{"n_experts": 128, "num_attention_heads": 2, "num_key_value_heads": 2, "vocab_size": 3212}
Below are experts of layer 3 (counted from 0) of a mixture-of-experts language model. Rows are named router (the router's row for the expert), up (a neuron's input weights, with its number), down (a neuron's output weights, with its number) and show model dimensions 0-159. Each number is 500 + 25 x the weight over its row's rms, rounded and kept within 0 to 999. Numbers have three digits each.
After each expert's rows: a language model's description of what the expert responds to; "comes before" lists some tokens at least twice as common just after its tokens as in all text. This comes from a sample of Wikipedia text that the model never trained on. Tokens count by the router's weight.

# expert 7
router:486521519508493488487524477497512481524489528498506471478472489477476538486480471490529510498530459460547512528519472530473515485481471511523480483505529544511480476500511519465548524544478509485541509477484486497534530503513468524520460529509481485490546466529482496508495519525521471455460488460538548469482480487481520497538463455479472534529516529444544515491468529507536461491489483530476491494526489531487503533484547514530510515472484479513491474533468514495477477505531515
up1:492528491488478489508478493533441470502473510525486513526456465470493542502494491489529543487483475475498516520524496538401539498517497482541484475510496552533491504532503540528482505517494480499551498489482440501521528502537478516509489496500498490488513473544475477480506519505502470479479487490488507461478536471522521493512492473451518485523502530523507525506482472508509501491456498526485476482536513546464525483529530463522518483482465476537472495520516491485527495492550524
down1:513425484475519469514499442509500505495553515520509554499442510501531511521491447452445465507482511497554484478509495507502492472488548519499517512517518511510491550457477500479479510496484531500527495508471448523482522495464530457526519502493512515499514477520498477537486485516494491472511502526504493454464504446514510528513493512480503521514474491526491494552521501454502513464519479502492508484483506572546517504556519495509524504468498513488522521486517490503504521506518513
up2:512528510466465488453472479519465477522495537452500490490462459501480538475430493479494574502491520504517531529548521490461481491510504477496477464498489542520499505536508483467521529489531521500509549472514510527513516521530508505569518511491468502484507472513517508479476495548509497439537495518470511482458544500478496519507487503481468512534524496513510539479513528539471495488506483517496460470541508521488502540482493507478499489477489470533511522491516499511482501479497540
down2:519471476493469456563452486511496498479488549507498496517487494509480506522480481484501519498451491535525513474517501465511500517494522520460506516534503524513507470477467505459480516498562514494508521497508492484521546500510512482525575461476492543512499515494450493498503496451482527481530487510450528468545480484501511487501527483484476525464518515535530538507471473535517466470517465498496491428529512473516516505538523512552486501505485494501492504502469515496479469455504527
up3:497554519519502455479542530522492488503492545496507513522479471492505535470464507487490518476524522480500505549509485510477492512547496467519472499504509512536482510520526514472533542503464549481547542502499498469537517504498455518501480540470478500493509498473485504492477526479542470529483489497543536519524532495454509498561472462479468505507504534497470556486457513535472508494493494537493509462503483523470459529453512516491489520472472472514487467521501525508470483515516528
down3:554494518499475484575500474512486526484493537478510512520504484503499506530534438462484498477505496493549510480508470514497486482502496554454505529516516512512497499479490493550450502475488521492482515517452472503526495465492485511544472529445489526478530496493505503500538509499510532460493484477501542485508490479534535510468494461519512522499486542498504489523493462537527461479506527507490426488525527568520499523517523499506511498474476516474495506494505513489443520492529523
up4:470523498504443517481496477515494465498492507492497485501458445480484529467496477490457537503503511477474536515524489516449545465502503501518478473525528520536514496541502517504498542512504533455513513464496492529506534492530484500555467512505485487512549480504457492481489526487573501473485489528489500506519479470473511488516495489471481536526520566470518543480475519522497460474504473508509502489510490503447514515474489484510500498494459509494466508534522550494455457523523507
down4:542502490488482483507494512503527495494500518514536497492514500497451512542487431473473528507493494529474527520489494517463523484519488528477452524512498543488517545537500492475520478526468462504513542441523444495462494508509506461509488540486503502500570504487467475513538467513490504500533522495470502504516472462485515484532508473501486528497480478478541534523481509485512469503513545478491513444536537525494512493516535481527515480466500531468440501481512518533500472487487530
up5:479525533497483510481495516512525439528459515541435490508501466492538492505474491487462539536529507484486531527542495501516495468536486512503510470496491510500499513484526518503472545483471475486539527472439514471548506509517501531543481501469459510485490520523493532452479506530527465477518499521498509485488511514497487506513517512494509514489520511530498515506520471529474460498452510541492485453549510494467473526462486514513526526527487461526487473514537485479530440470517503
down5:469498463479495467490514515506483517508467501519527530513493478488514497536496488472463522480537482539532509515475486545503493519503488498533519558516431530560529470518509474471501513483504451505507518468494502444469482493525461504521527486478514529497496503525477467506521515518504478519521473507464527533485436497518510529505506472477532541458493522490495537445525520500478533499499499527466455476507471493510490520518546471517478484514478544482477554501508505516513496511464508
up6:515498505519442484479498531541510446548494526508511529513497475487521522485480465465500501487493501503457490525527507543480537474502471547486475507446479497513502496513507490545484525496486489496530531496479485502502528512537461522510523523448475506495485428519491500479459530522512493494502491534476493451509476501485531504468515457499474484511514518525499542478474481537541519489472483548471477489534518555489515502488481452455527496496482500528469514502482511502477480532512547
down6:494498499524511482522524549492499500524525468530533477523461484485539513451565510497529471502530536480483493472508495491491528490499520461500507495519495490494508513482494503520503504514522511469543487520507476482526529471519521506498535516440520540471491486490472469505480493455487453505533510518521464461510467528463502523500425467508485499513467475530473511493532502491517492485474504501495528502528504542456515470538508514499531504487471537436524522502556516457512513450510500
Pipe separators in wiki tables, plus word-initial pieces like mon(ey), Mon(a), coll, vis, and sentence-opening The after headings.
comes before: " ", " —", "==", " −", " Total", " ."

# expert 36
router:481518521516492470487529480496519477518492521506512474481468497481476536486481470498537520489534457454543525526518470520479512490486461513516483490483527539512482464502506508472544536544494511488547517474486484506533531516513457528512464523508485484484546469530483492507489524518520467450465489456547545472484505492484517501535461453471484526527525528454543522500462524506538474496494488527487491494515484534486507540482541511530508513471475475515494468538477514480483479497531508
up6:464530492519477493497532491528478438514492528496511482491482462467472529514492492486477533461500440509486503538504497524487523502461466455513490450487519542528518481514551507525523512497481531439513519519511494527574552522527491509528502473485513515503510491507469505454504545558514483505502480485497524484468501498504490512499522469486506527511535491496502544476459519550498510458486489532480511509546497511481526473493504470503531512481482508517483490498448496515495462483499537
down6:496484510532472532523516474509495495457505530487550509499495495466469533520547480500542444522483479520554524448504478505552508477442493461483472499527521527524512513477478494529484488503489501462511476524538529508474503510491449478457513496533498478502491500475503452517492504534507429536473482491475521513487467539472512510529474491471531455491477519537508523532474524478489511499495474497483476496498520535509534529522502520508532471506480489493511545495463490526540497497503509
up7:469521524526449483455496471517509465505440531503488487473466467446443512460441479514522549502534466480502521520537503526480544487481517497531469473494523518525477491497531507493541518518484510454508515502504475498538524512535481554522460499476476480480500488532483506484474514534521487473471482492497515471489477475486487513549524481488502514520534511478507518494477506537497462478518487536480512464491481526486514483498532495515524529494483473525475484536493541530479516487526527
down7:486484505530547500461465569511482483504541526515541524476527492508488483483516515492509506498533486511527519475470484517545508500523441475485517535507511545529506550465504501539497553448497493475512485511487478450533487481503480499496476511464503522518454515539528535485528455528482503524505490471502511498505487489487493465532487468518467507465511533495521481520505479523498525503478497520487444505496518537475477519472546520515519489508490470472440499507520488549504515467479483
up8:485546521520482503501515463513521477520459524467477483487482494464457514491451479474500523508515476469485521539514466546465497488459496495522486483511509550512485460503531505505519500543497518463538517473481489512529504494508488520535478525519489503458546487490476494486491548499532486470471470476504555473483493489471498531507490434475488536517526542486505538460484492503506472471487484517470491469525496488474535502505522493520510515497466492535475495545482553507455468525529530
down8:479481479546502494473514497491508459478520512513562442526464488497492528516489517505507470506495490509497456438481487479487493503485536480510564465523528521532546551481480478532506510492496494522540515509490479537522540457523465502492498459514490539517517557513517469517488500523517470476523495488477499528516496489551500483472507465525518469498470518518495471521519514512461503500490506483478473483500504505468444476514531577463473471516488481502523492496508540505505507508509489
up9:487511499532502539489502490530490482508493473512460501502476495472494493474479464433467536472508515498495517548511472517517484501486471567488531488518493511551512545531485480521518515498496502480524551490491465469498519504497456525541508500498506478506564463508492482482490526488490458463494499499520517493478526465499496489518530478485514510519529520470497518465526522543470487477458542480454467519532511482509539484496489508509532478500518480552460509525525533539466477478465542
down9:477511501484489506469515463516518488484445504471514502503479475483503525487487497540460540509549467483527528533542487519521485500499475484531527536528512515491507547537518502516466541500502505477554503484490484481463514501503506560530521523472470531511529494542483518454473503511507498521512494513471482527464574523501507513500455469499481570532507531503500508483502483504457482454480521510478488529516508523470478515509516485535486482465460489475476468530484458503494487471490508
up10:457514504494517484495511469544489449521490553528484493496461478494495490484447473500474554499475485493507521514546490493495523470507451542502480471535487501539515506554534509502482529491448491484525532498463464512493498526524474542521530481468492527480491469524476503471479488537493514515507508499485504506454513460489515506536500496486500522531527494516519530477487551514463478483465520523488431474520519507447505488518509481526522498521461500526453518521509519506460491503507533
down10:480496530476522510481500529502476446520538493525501528512456499485462474482497488474507517476506462477508526506529471512522515492531505501483450446560505526504465494482515511547469525525471481456548500521448511458508524500514451507504509507486499497505482456524508496516506486461471493472511499495521553474532493474548506497505462477502482485490497543468514500499465532498477522490494530534474475479548503516466498511504508470492572497530492478527501506519523520506523511478476556
up11:470534493520481476469494483515524455491475534496457469483459476487487522494457477521531532515511467502527518521532508502451523485478482510542477487517501514537508479509518517482520520510488475454504520513491479517539505534537503535516488512496477494481495474500496539478438522541525511478453481503479532465494491469485450508546486498484495503535547543479509528521504492528502467478468510507489509451508488506471529508496547505518554515511467444529480468531516492474463506518506521
down11:490489518523542477522490508505485524499549502502522520478512484486476499423521555488507514507479489501507503451471522498473470531503515549448475530472511477512505497529512489507502519511484476503490507447487487498490486461526516471495505504521547468534466519480485537512557466476490490537471501475489557520521466510469488452482553512504515482459505491466492484492527524522513536536500516515484509480468499485529491504454526485502514498498492507537470515491473524544534469493472555
Middle or final word pieces after a capital or short start, like Kitt, Bomb, sugar, discontinued, plus closing parentheses and two, three.
comes before: " |", "–", "ing", ";", " |\n", " is"

# expert 47
router:489513515515479490488539471492508481519478528487503463477467493480477526485483467471514519502533463456534511531516470520478509500488469507521484489500524542506471473489508508464546532541489499492555523480487478511526531507508452518509470524508483483483543466532483497523489520522521485456458486467538537472497505504484545487553464449476484538531521526459539517504467527508533467497484478529479490493509487511481496490483539506536513514477474453502497471533467513489471480492547512
up1:471540518539476468459508482514484454546499531494486490516454458467460555435494480496494541476462450476506511512525481536492521495496465519511470475503480529521498489531539503484528518539515509465537506504485458510525533520529471515510502500471457507505538473511449481509468541541538464475483494493491520491501520498506509497485492482488490512508516538467521516456491513539496521495479496515481509483508519521490524497483529515514522504480457502498453470512469514464461494480512529
down1:473510505491559497462501553470511518476532480481516570505502506500519530515492490490552479488522505508505492486492505485467501514519490521453503548467549532480467495463507521531465492524516461541515443481500505506474518537476444521467519500534502488466537497510486489513517441497476518482503512480493552505510480537473504506508505506519476466491516486481485496473532512469552479507540463484505490486480476480525463439504504467485476512519515512480526501505497485537492524517539500
up2:491483516507519486517555535538520501507523516479529514458454475488510448523495497489473498467469472489473449522509531519502497489573462501482489481488496540502509533499512496542507484474516527496537533475462458502470500543507491480472522469465510513483491517538488529480533477535479533464517544512472497532501507540488502568524497495508494500483492459516466506515480542490485501532506539506496480508517467516529492491524474499465493507471485513477471536464484490556518488509522524
down2:527511474448522510470493444489542517483514518526514527570521495507521518478516479532499506499521458508491460518466532542499455520555539488513471513467488493507521532467445461478489487540526525510527511495510496492497501450535525551494523481501529524512479530434481489541483473463494477499524456539487543478484460481499506496504499484520563521500508500513518482511488492484517508512512514527503507506510496474483501518520502506521502484479492522514502516459490486530464482525461521
up3:463530505543499488486507538504491480542437505521518479488499482513454496463485479469462515540479461479494497546516491504463545505506505528490502470511501528504506472547504504506490537498511535476492535489500513496489557489524462538518478480477492453518558510554519503493477544493504486515488476496503538512511492479517473480477520467466497517500526520505494519479466488545474506490477478534483534488490530479496504540437558527524495513522488483555484522507504539491494484513488532
down3:473476510511468505514485516483484515503512466531498495511496511557513491474485455525490475509519526498484474487485475504531495526487497478506465493527509448480488476450530515475501523520478505480476483495503536480509490526510525493510504519497487510481456532483543498483538525437449565596460469504505532498540503517492513434554490511498491468513508498531483491443525482500480501483528502460526507508457465469487503496526484498501478528513517532511512508477476523494497508532492489
up4:507514474476518519492512499495485517520499472502513539499488452484496519499497458518471513475476504497498519528536490538512502482489525492530527474427480500525512464507483483504512485532501511512501524467464480488481519476540493497524537459483519512526505432492468511519472510548570484511520493505526561481492501470526532507462484509535481485497489550501494558509497503496500509507463559480486500514535504537467491485511507502517507480500450560519462469519484521482473457499462520
down4:498497500458468548503503516504475510479490488508486493561485480487515538496467470548490537460476488533491500488462496512531514499497478518530514517507492519513505521505523490451488514569536519502521526477524528472463518487469490514516538511476503497488508481481499508506475547490480486533551527508478503531486505564491503528549523473478554470465580509474538540534525484542488497496501535519475488501478499512510493446500489478523495507484543518477483489466495475496502510496508480
up5:461542501515495498474493497511514502520481499499498482496493444489475499484459493499491519497500502458484536536517477559474512528527506440509499467503504537481497519507522520504513509503516547512519477448461490515496479528513439518509484475518480516486514483556488475469505520531544516504513503482506541499472505503508488514486526467487448569493510524493522522472504523541472428508488480504504467526523438463462498485480560548509492501503488487515490481544499527497502490496503503
down5:468467493511511526487486583523475513492491504530505532486505482503449430475521494468549498497497500524510524488509510513517505530478487496464507524460548497511515475501512491519500500537498496490510493473525517525493505492496492520495511502485512505495529491562459477494518474492457568516515554474495505475496410530504505493483518480482510481488512465449512531487515494500513498480521461548480468502476485482501563499500505525533491493501523502454503517505451485512479485488480535
up6:502517502539444457502486478494464442552465517505471491492460484497486508465473467504503538478542507454489511536516468512480546509505479464519501478486496514505486466511532512502515481534488505475497486491489497547501514551547465529513502514503479478474512487534489544495487532508556465479492490515513521449471510465459493508523508504491469505510564488505516504501514485538501495489515526551484493446524504486478498497467535533513520521494457517545455480522499505476484487513510500
down6:512481470489511509497494528484487545493530507546479508507534524473482507503512461512489480464515523498497448489494464467495511547515488454471466536505482486500516537427507462514507497535513539524504486526479477494488497502492529496490513521521523535501435536519509499516518491472489526564453530514496509491512436484533500502490517527477507546484447469518485468521533468507508522480546507456507493464481479459498520460508522532493506507534513523525491509482485476513492516520470482
Byte pieces of accented Vietnamese, Sanskrit and Khmer letters, plus government and military words like Royal, Soviet, attack, Force, government.
comes before: ",", ".", " and", ".\n\n", " States", " century"

# expert 8
router:484515520520482481485533481502521479523481525484501470483463491479477531484486470495527513485519459459535516526520479527475514490485463493514493486498522545513486475492508507472541526541474502487544516479482478508528535503514462530514457526513482479491543473530485497518489523525520471454463489466543547470485501488481522502551464452477472534528527529448536517491459526508545463491484476537483492492517481522487503526481545524527507515473477472509495467530473511490478479498539506
up0:511526533541443525482488471504505474516447510463459472507509495510517522485507442489453521529515461481519549522494469516487538459482482474509499465467497499508464495518519546465477525538491499475479501475478474523520507518514497471518466496482502497491513472556505513500502520548528485479493465471523518463473511474479507515500491480487524540523530519491534517480495533519478462496481495508489523468560483528499523488485523521519519538527456475516479487522480527475457495476515539
down0:521485500511496496457512509514500507516535526445494521513518555530574517492512464513504465504489516492502496470514514491492535447524525542465523541448481521526522480498483496529446485477466490472502496518482504514522498512487492478484468494510492490496545520478488429549513518484509525458489530473531526523488524543489467502521500496512465457491503508490506491518483529463507536491488449471525540501483499492524468491552492493478441487519479503463511508475507526489508519483497531
up1:466556517506493515473508510511490459506479546519509469482479447503502547492486503484524516501512472480507539535525472530478535471493474489556468475508488531525498492512512511489570541537494508454540515444484482514539506551504447529518502506501494471474523446515483485486475534504521499477488500506491540478479491480466534508521488474456461523505533534453517537504505511513505475466499494523496466487519513510475505514475532506498516512483479478513470483525487528507504468497525525
down1:527443494492558512504473469498472506501497516430515507528446558535500493554500524518539435508502526472530493468479528449487512510449517506455472527493498480485488510443470509520505509471508484481518477500511496493542520487462499482504471467539483515530511470510514519537482447508509501479515485507524470526543506477504502489487494528487512527523516534516483511504531515480499485507497511485538505511514510527479486541501482508426486493514532465485479493494493482519526503479521501
up2:474508516565469500480543517512480478515495504511460487461535500480483486499473508467459543490521502491489471503522464501459508491494458520516434511472492537489456509516529521473504512496509529480519457472475481511536502505532479517498525473455515491459449540538444518505462537518493518532516500471523507451513538492454507499470523489484491482542546499521485513525500504525477481467461514522533504547499521525474517490493512495523478506486463460522498507506481516497498473523510506
down2:478492518503502504486475558454518519498530538496502463518493523477542500495509491494463505526519504470513507482508492477482473491524518517503509494504563497476480466508493511497540508464481530521514496526511470502497506521472485469507453496442480486491488448462484565542512461490510493534517496509496482494489465532514510502529531511523481471524480526442487477500448477490529506499522544472504554501504478457521532468534523455451536513489485471509504497490469502533509487531519546
up3:531493488484471440488494469534535497465487491511496553487453491459486480459475468471489513509540483509502510476487503469552481487532505532492480493444502507536503488560480502486547496468508474472504496477479456487496484479483512513489560492512511480479478531489517523496489479475534485515512527491502476516505485507540484498462478468517483554473506481499511515504456482492494505473531489542488475535539536506515510524485548509520453521535474495483503513522504502479515498502578486
down3:464462496495452535550483567508471507481530531498471483544529518514550487514514518447526489492504509519533503464498497452467488474535525506532497542506557504493513505533486502519499510481515536477485488497520498434510470486451471479468502497451485499505492461521493568473487492536482571492500454494496473494504509514445503498512516504513533522494459512482508501514479511518499490523488509508505488523496490487539511505499480522449497495474515504472507511494505472510489500530475523
up4:482513507489489477467513514524494447550516523501479468455491473498509554443481495497515541535495490463469520550538465522474523497501473491542463457516434531504478472511534527528542544524498482476519519467482452539514519497530466507508511509498464497491526446526490495507518525526491478462469473522479507505482515475456517511511472463496505490531526534486508546492511522539490476481489483501493499501530491501480501508498504503490508507476501518540459483507468511473505486503545506
down4:510494499504446492480574514492491480490513523508515520518504496518532463481524502480536503502460441499460507531491482510532514504480473512485527487455499530479499517470491478482485473465498488502484489482485490511503504482489499507466473534468477477522572515521489496566504444528482461540512485478473521512527513521468451521537545513501511518484498495535487484542499478513501524503518503556477517505500481504523502502524512477540479497523472501473533516477519471543502476551504560
up5:495507504521457510491501442521497484558464524509478491484506481472498539484495536494509519510519482537522526537517476550473579520522500475524515475489471507508496459500538526489500544541454476477490505520518491494504532470494489519522461522535486490492532474509508514461550506520557523520484501529490511481482504466487501481476475458480509485522527499503565500490503498530484490450476500515509517498505478487439532509506478476517492518463496482557476513526485499454504518519503511
down5:492494490467492519516479533507517507527500510525512514488482512511535517535501530515530438474474466472445509483496526485475517565470483547480482547476535538497534525485487491505436462464491529503504495511530526464520466505478543519512503535462515540501526477486508483508537481496514500470524499488474480482520499525501526497521468495516454500469513502489474475498577505473550517550492491495493473496501439502490516530519477481503477484493490502466520529501513497487542518518481499
Pipe separators and numbers inside wiki tables, plus word-initial pieces like expl, pl, Sl, Spec that begin longer words.
comes before: " ", " |\n", "20", "19", "1", "–"

# expert 30
router:492506536508485475452512524521466460538493549500497491467463494489510512462457466475503523531538489496496491509494477519489545477507465523502495468493506504497488512533500496461543514558446522461512506510483489503493515506501492531512498505442499496467541492529498562474501529542483479472455500453530512432500526505440478537525507483487515511509506503431540508530513505510507460486524472533486494506511491533493516515489502513502528507447482483495502521516468502500495495479512500
up1:495495497520479520496475458483494501519493528434467488498531517518501509485504498541500502479549498501539527513494503482504477470465506474471474458506481473525484499471511508554541480505487439490454497516515507523507532529518525524531523547447504514545521469517488529463491533509508516534484501510485525472470489474495490504494512532559473520511519535544478463479458554496444469444512527499508516491507529547516521505495466507515539498526511524498474502472495499490502495517491505
down1:486559492518462582507561469502553511494511521542499496509483500495463491496511534519520509478510477501479465510515508554500485511504488516511489517496485512505523528469489494485494492506513450495507495483511549482502506556509477529529516486504514440508524529481436509511495496506480443478523481519479465531537461507515512507460484515473514487504510521479501494519508493509488521504503501508482434453479523464512517539456467484479505478469529523505477518486498519526482446470481485
up2:509506487503493458502526523527474463518510537517503500475520487501509512400499498500491514527513531502492466472504495492491453524516505490502515487510504494520522506599437507480494482536412523492522520490509500498489506497499469518517500526512509475494552482540472489500497490525497452493490511465506465485511484492476488461499490545525488505497500524446515508493529465487492509436467474504516495490486505499529501537506515488489521511445516509509489528536496519491530486550504489
down2:476511499501499513433481483488519521509482563467489483511526494552539470525486512501462470506484468521519496504532478495546487501513475486475504518523475558499501504432487480464477515486481467491478488565508514507534508520505496479490489558502491507493504486530505481493472509485509501491536498450528543503518487449541470508503508506472488504510489513510516477502480503504521456532482534493495457490510498505510541522498555447524473489522505483464500479482574506503512481491469535
up3:517503506514489433485479524539460493504519511521486520492515516555524491395486449487481506474497524497480505502513454503502481479524510493512541468498509495511504539498478488474527501517452522516496504477533486531495516516495523505488522482492500461449479497529501518526479546527487485468479497480513477476502518502443467473533482527474533531489510506481515500544511563516498517495449472526511477506565537494483492482482497493513490508489526526549499496513530525478498530509511485
down3:519488493497527492482474514460545486493480508499511458524517501539516493475486497508487515519487467490482483486530502499510466491526489479486502594511492506519495476504498498439489461510494492511495482518482494455527517483528503443499473559486499543459522466498494509513464502507518490463552499442526525568463496507527523490484476494497458525492518531484511510532508463531513518518463469479496512470495547518526467554537524471530497489514524511515491479474525519519485504519512521
up4:501484498497511462490466503508471524448486490481516504551496491505503458537497546507513499517536511469554514542481490481524459490507525530499493497539529487479502493486510493524549530500464528503465481557481531532515508529525549461514498492545497478510520488455479482501512496529515490490516480507473527514502506478508500510502495538433501489531501517549498454465502511509447498484502510462495554498533470546459508458494479494539524494479465500509523519467467507488505497523537515
down4:492524508523527523489504500495592510506559513494492466496541491508509508506516477510486503457459478513491505524508506542497480512517516512478511481505450492504510506466494490460430449511516511511471475423555495483517507465497461497523536470511477534501520525527486498496487525517535558511495520529505514464503531484535518511470478507496482520484519477548504525482546503476524475534473536470497493503474511444460504512485509498470481495502508481483518495495483461517495486526482506
up5:485519479494503460479515495538496470479485518504493512478522456502508492506510506506468524510457480493462506509520494516498505513494491507512517482492470528525523511517525496526463496480542552481541536446440495469474483491523433532501491484473495486484502498496484499469499527519504498506518515501453483594490497488549478518485517481481490505500528507467486550457499505554508499504500510547473452492533507478452481452517504494503486467482478519549509512451520498536473483525500526
down5:512503502558446437497487506475490474517490503502512506494537512466538508472477491462502495495458538511472502527509521509515542485497484470428477483501550524494510477537489502508487466482483538440504466482509475507531493488492472501474505466452517501507523521538521521481508494513458493489508505497502511458499501497523517505484549526533468500487520486502478547550525499529517506508450491461522528516489567521497520521511524505465519496551499519485488525520473482506539466504497478
up6:515510479531491506472491491508478531531537507532505492506535521532474510493495537535506499532515518488485451480513491500495483535435520487501479482512507493494505514483468475518465487502539538506469506510528521489501524482489505471475445506443515463501444499519487510467494489514526464519515479497483478522512463512429533471439480534543490486502533494491519501504525471496560483491501469450498480483445513517514550537491492444477532490496536528483501507493530507524523513514495506
down6:474536503530487545507504451542496504487493487482488528529504513508457497496493536549517499536499508501434499519552483482502498490481497554507508483496492487494494472500514500490491488466508483518499502511474555492528480518468514521520507498516495411516526512504464474481509559484480477485516511525493486523518491459485498484480519507458498530499474466473531511507493503539490477468538513533495497477482468501497500486497508439438556507517493520515499509529488525431524518529458505
Individual digits and digit groups inside years, measurements, statistics and table figures, plus number words like two, three, million.
comes before: ".", ",", "%", "}", "–", "0"

# expert 46
router:486518522501484493482536493496513478524485527494503460480466490471484536475482467503529513499530462457547517526514477523471514492471467497519493491494528552511488468501506512472555526547487508490544518479480483513533532512513466523513474536508478482490547471530483488512492524519509466454450489465551541466475498494477523499520466458463481532529525527455536517500460516505523469491485482529479492492523482531485502533492539514528510511472474474515492478538474515489476475498536508
up3:483508494512479469490456475509509482481460502528513467483454491518461525463453506482471483488521493481520503482547473506461508467471503467499492449483503498510492463543539501496549495508471517468486544548494460540499532506554498518505464488503464476495538529523526552498524542551487506506488466512508533443485479489509512486507512497527507505484519514489498490451500502487514520507468532490492478462501468480471537528515510511559527492521498503497483510483516563481514491493483519
down3:501459516518497524542426544469495531491502450480519449510529501503494534514513496482514475541456501483498465451472519532555507522483554508528517485529539470492474486541500500531491510481513533481495507473478519495523497473522504490499528487470518507490475494481468521539547498501453488452498500453530464530513506524513519487451474505518484536517510558546480494471506500490475505518521510484531514495442500499515471516467509502496529521492509500509500501480494493512466467494517522
up4:456518508516467458485490485545514469539471529497493480469478463482476557503483507475488538503517478482503502551538475521494512510477507494533478457494518532515487463540515502491514540499480487453496517480482487528525529491525455508525504513504474483484539459525480498516483533521510488443521488498499534468490492450477510538498508463472477528517525527471528530484495512543487457488464485508475484477538485515475525538491543491514539506481484511515496458507524534518500455493497535
down4:470492472451515479512498519460459503489510496525486499491511493463522475501495500487487494508515507536523446514462537481500432483511536497506547540505516482467508531535442492530512477461474507500505488532482477483509490506479519521472474540492480498499494505476531515498505498507460491499486476485482507581463510488507570494550505486548500513482496508541504524496489506535546529520465476453503497520513504501493525496498446490501481496523510510486521531490527460545482520491534542
up5:479526478546484501511502490555490483515460556515509507519492488501477490475469467493473514506494489457466456535509490489518527468522469541568517491443510509488500488520497478505532473501492548472507542505523485508514530504503470497490481498468510493442499507526435502502493477507480460525476523519515501506533507526488474487476522471492509546486542484485520506518493491524510511515499513555511491496489460476481483525419502542526527491528487497536485475516488530511490458538498518
down5:532498512483522521496473511514462467483478522482496491508462456432472449487511464519542513480452481531465477512486497498479510537533500472544552489512475512495507529509490499472485529497532495497554496504523492489454493509477471515500490509497493502475506476469483479514466501564538528485504502517485516537493493521499499508542495508483487523502514539495582517533491480520546491553472507519498508487503515517517509478524505465525511488479534484440488526486535530503473501499507547
up6:505535516508442472486490467477531498463477541477449494505471493497525516461510520483488500515487514500497522518534478493496515493442507454475516483497478502498474520510564522483576522478516520489540511521490513550518506502549518493504461503489411478451496536541524520513449541496526484523481472508504490508482537487507454507477479526521471500534489529487482505501478480500494508483484482495492530499528507520495539522493495497515505528522489486482521474471543522470491525508518493
down6:513558535508504497478547520511477507532472483471502455480464481513483482478507487499505499526507466458506519531514460532520520492494505523508518496496491500510483499510482514476479536550452508473533485447453461500530501527516495497474497514474501465474536498538482495504527508490530453454480512471518485509501458504484503443503472471477503503500485558457557532490506523501481464484484514497510517564513528477511491504490484506518509515480501512524454463520474531512521496453521550
up7:498508527525484480519514481545511469544445537496499480529527442477499494500448499482489525516493487511493518527514473539492536450513516503519457484496536517533489468513563509494505515509462501491472537512467509475524539525538492541545505514476516499472463472480443492461494502530502510480490480508461537488489491484450500508498501477524502497488531511487513544503500508553479491485487496532489486494485482507489531498484508502518551500477508491517442497534498518492487473535479566
down7:452489475525489502503508518470464515498499514528492508511499480479538479504496525506452501510535478503475514510534522474514494460537494502465516514507502531515515510457494510554499484498494520489508525487505486494525534509488495499505485534463484502474521488512492528412520507507413474477504479487505478511494530527530457467524435518505461445503547535518493507504492507527543509523491501501482478528529492562478499562535469480468518502486497485523482485531532508520464493512504502
up8:495541533495491479501470512523514518545482531527470500509459512450508521448499514478534493504488518418478512508522501463471534515464524497505491512470458491504470497520495544505517473496530481475525502512451465538518544480468519503484512527524484493465522492492498524474501517485525473455494522484517476515485511476524487516448497505467474510520511497509526489485518553522515479483522460490511512478503511557509518483506483509509484523512480494510517414555473516471497464487517486
down8:469525485506485513533541471516513476500473496510495480506473472524489523523504507505509504507509454476519516511502489505506498474481483526549523495490501529548505504494505504510498505561469442482499548480488496526522549525513481518515495511484505530498576494511466505486551471525493409506506492464508451457510471490517448497460502456488530535509568496489511512485474506518482479518484495490471491505512490480502558497464543496535512493456505516521477506520489531518504500503489521
Commas after clauses or names, table pipes, and sentence-final "there" in narrative, such as "his time there".
comes before: " ", " the", " and", " but", " which", " he"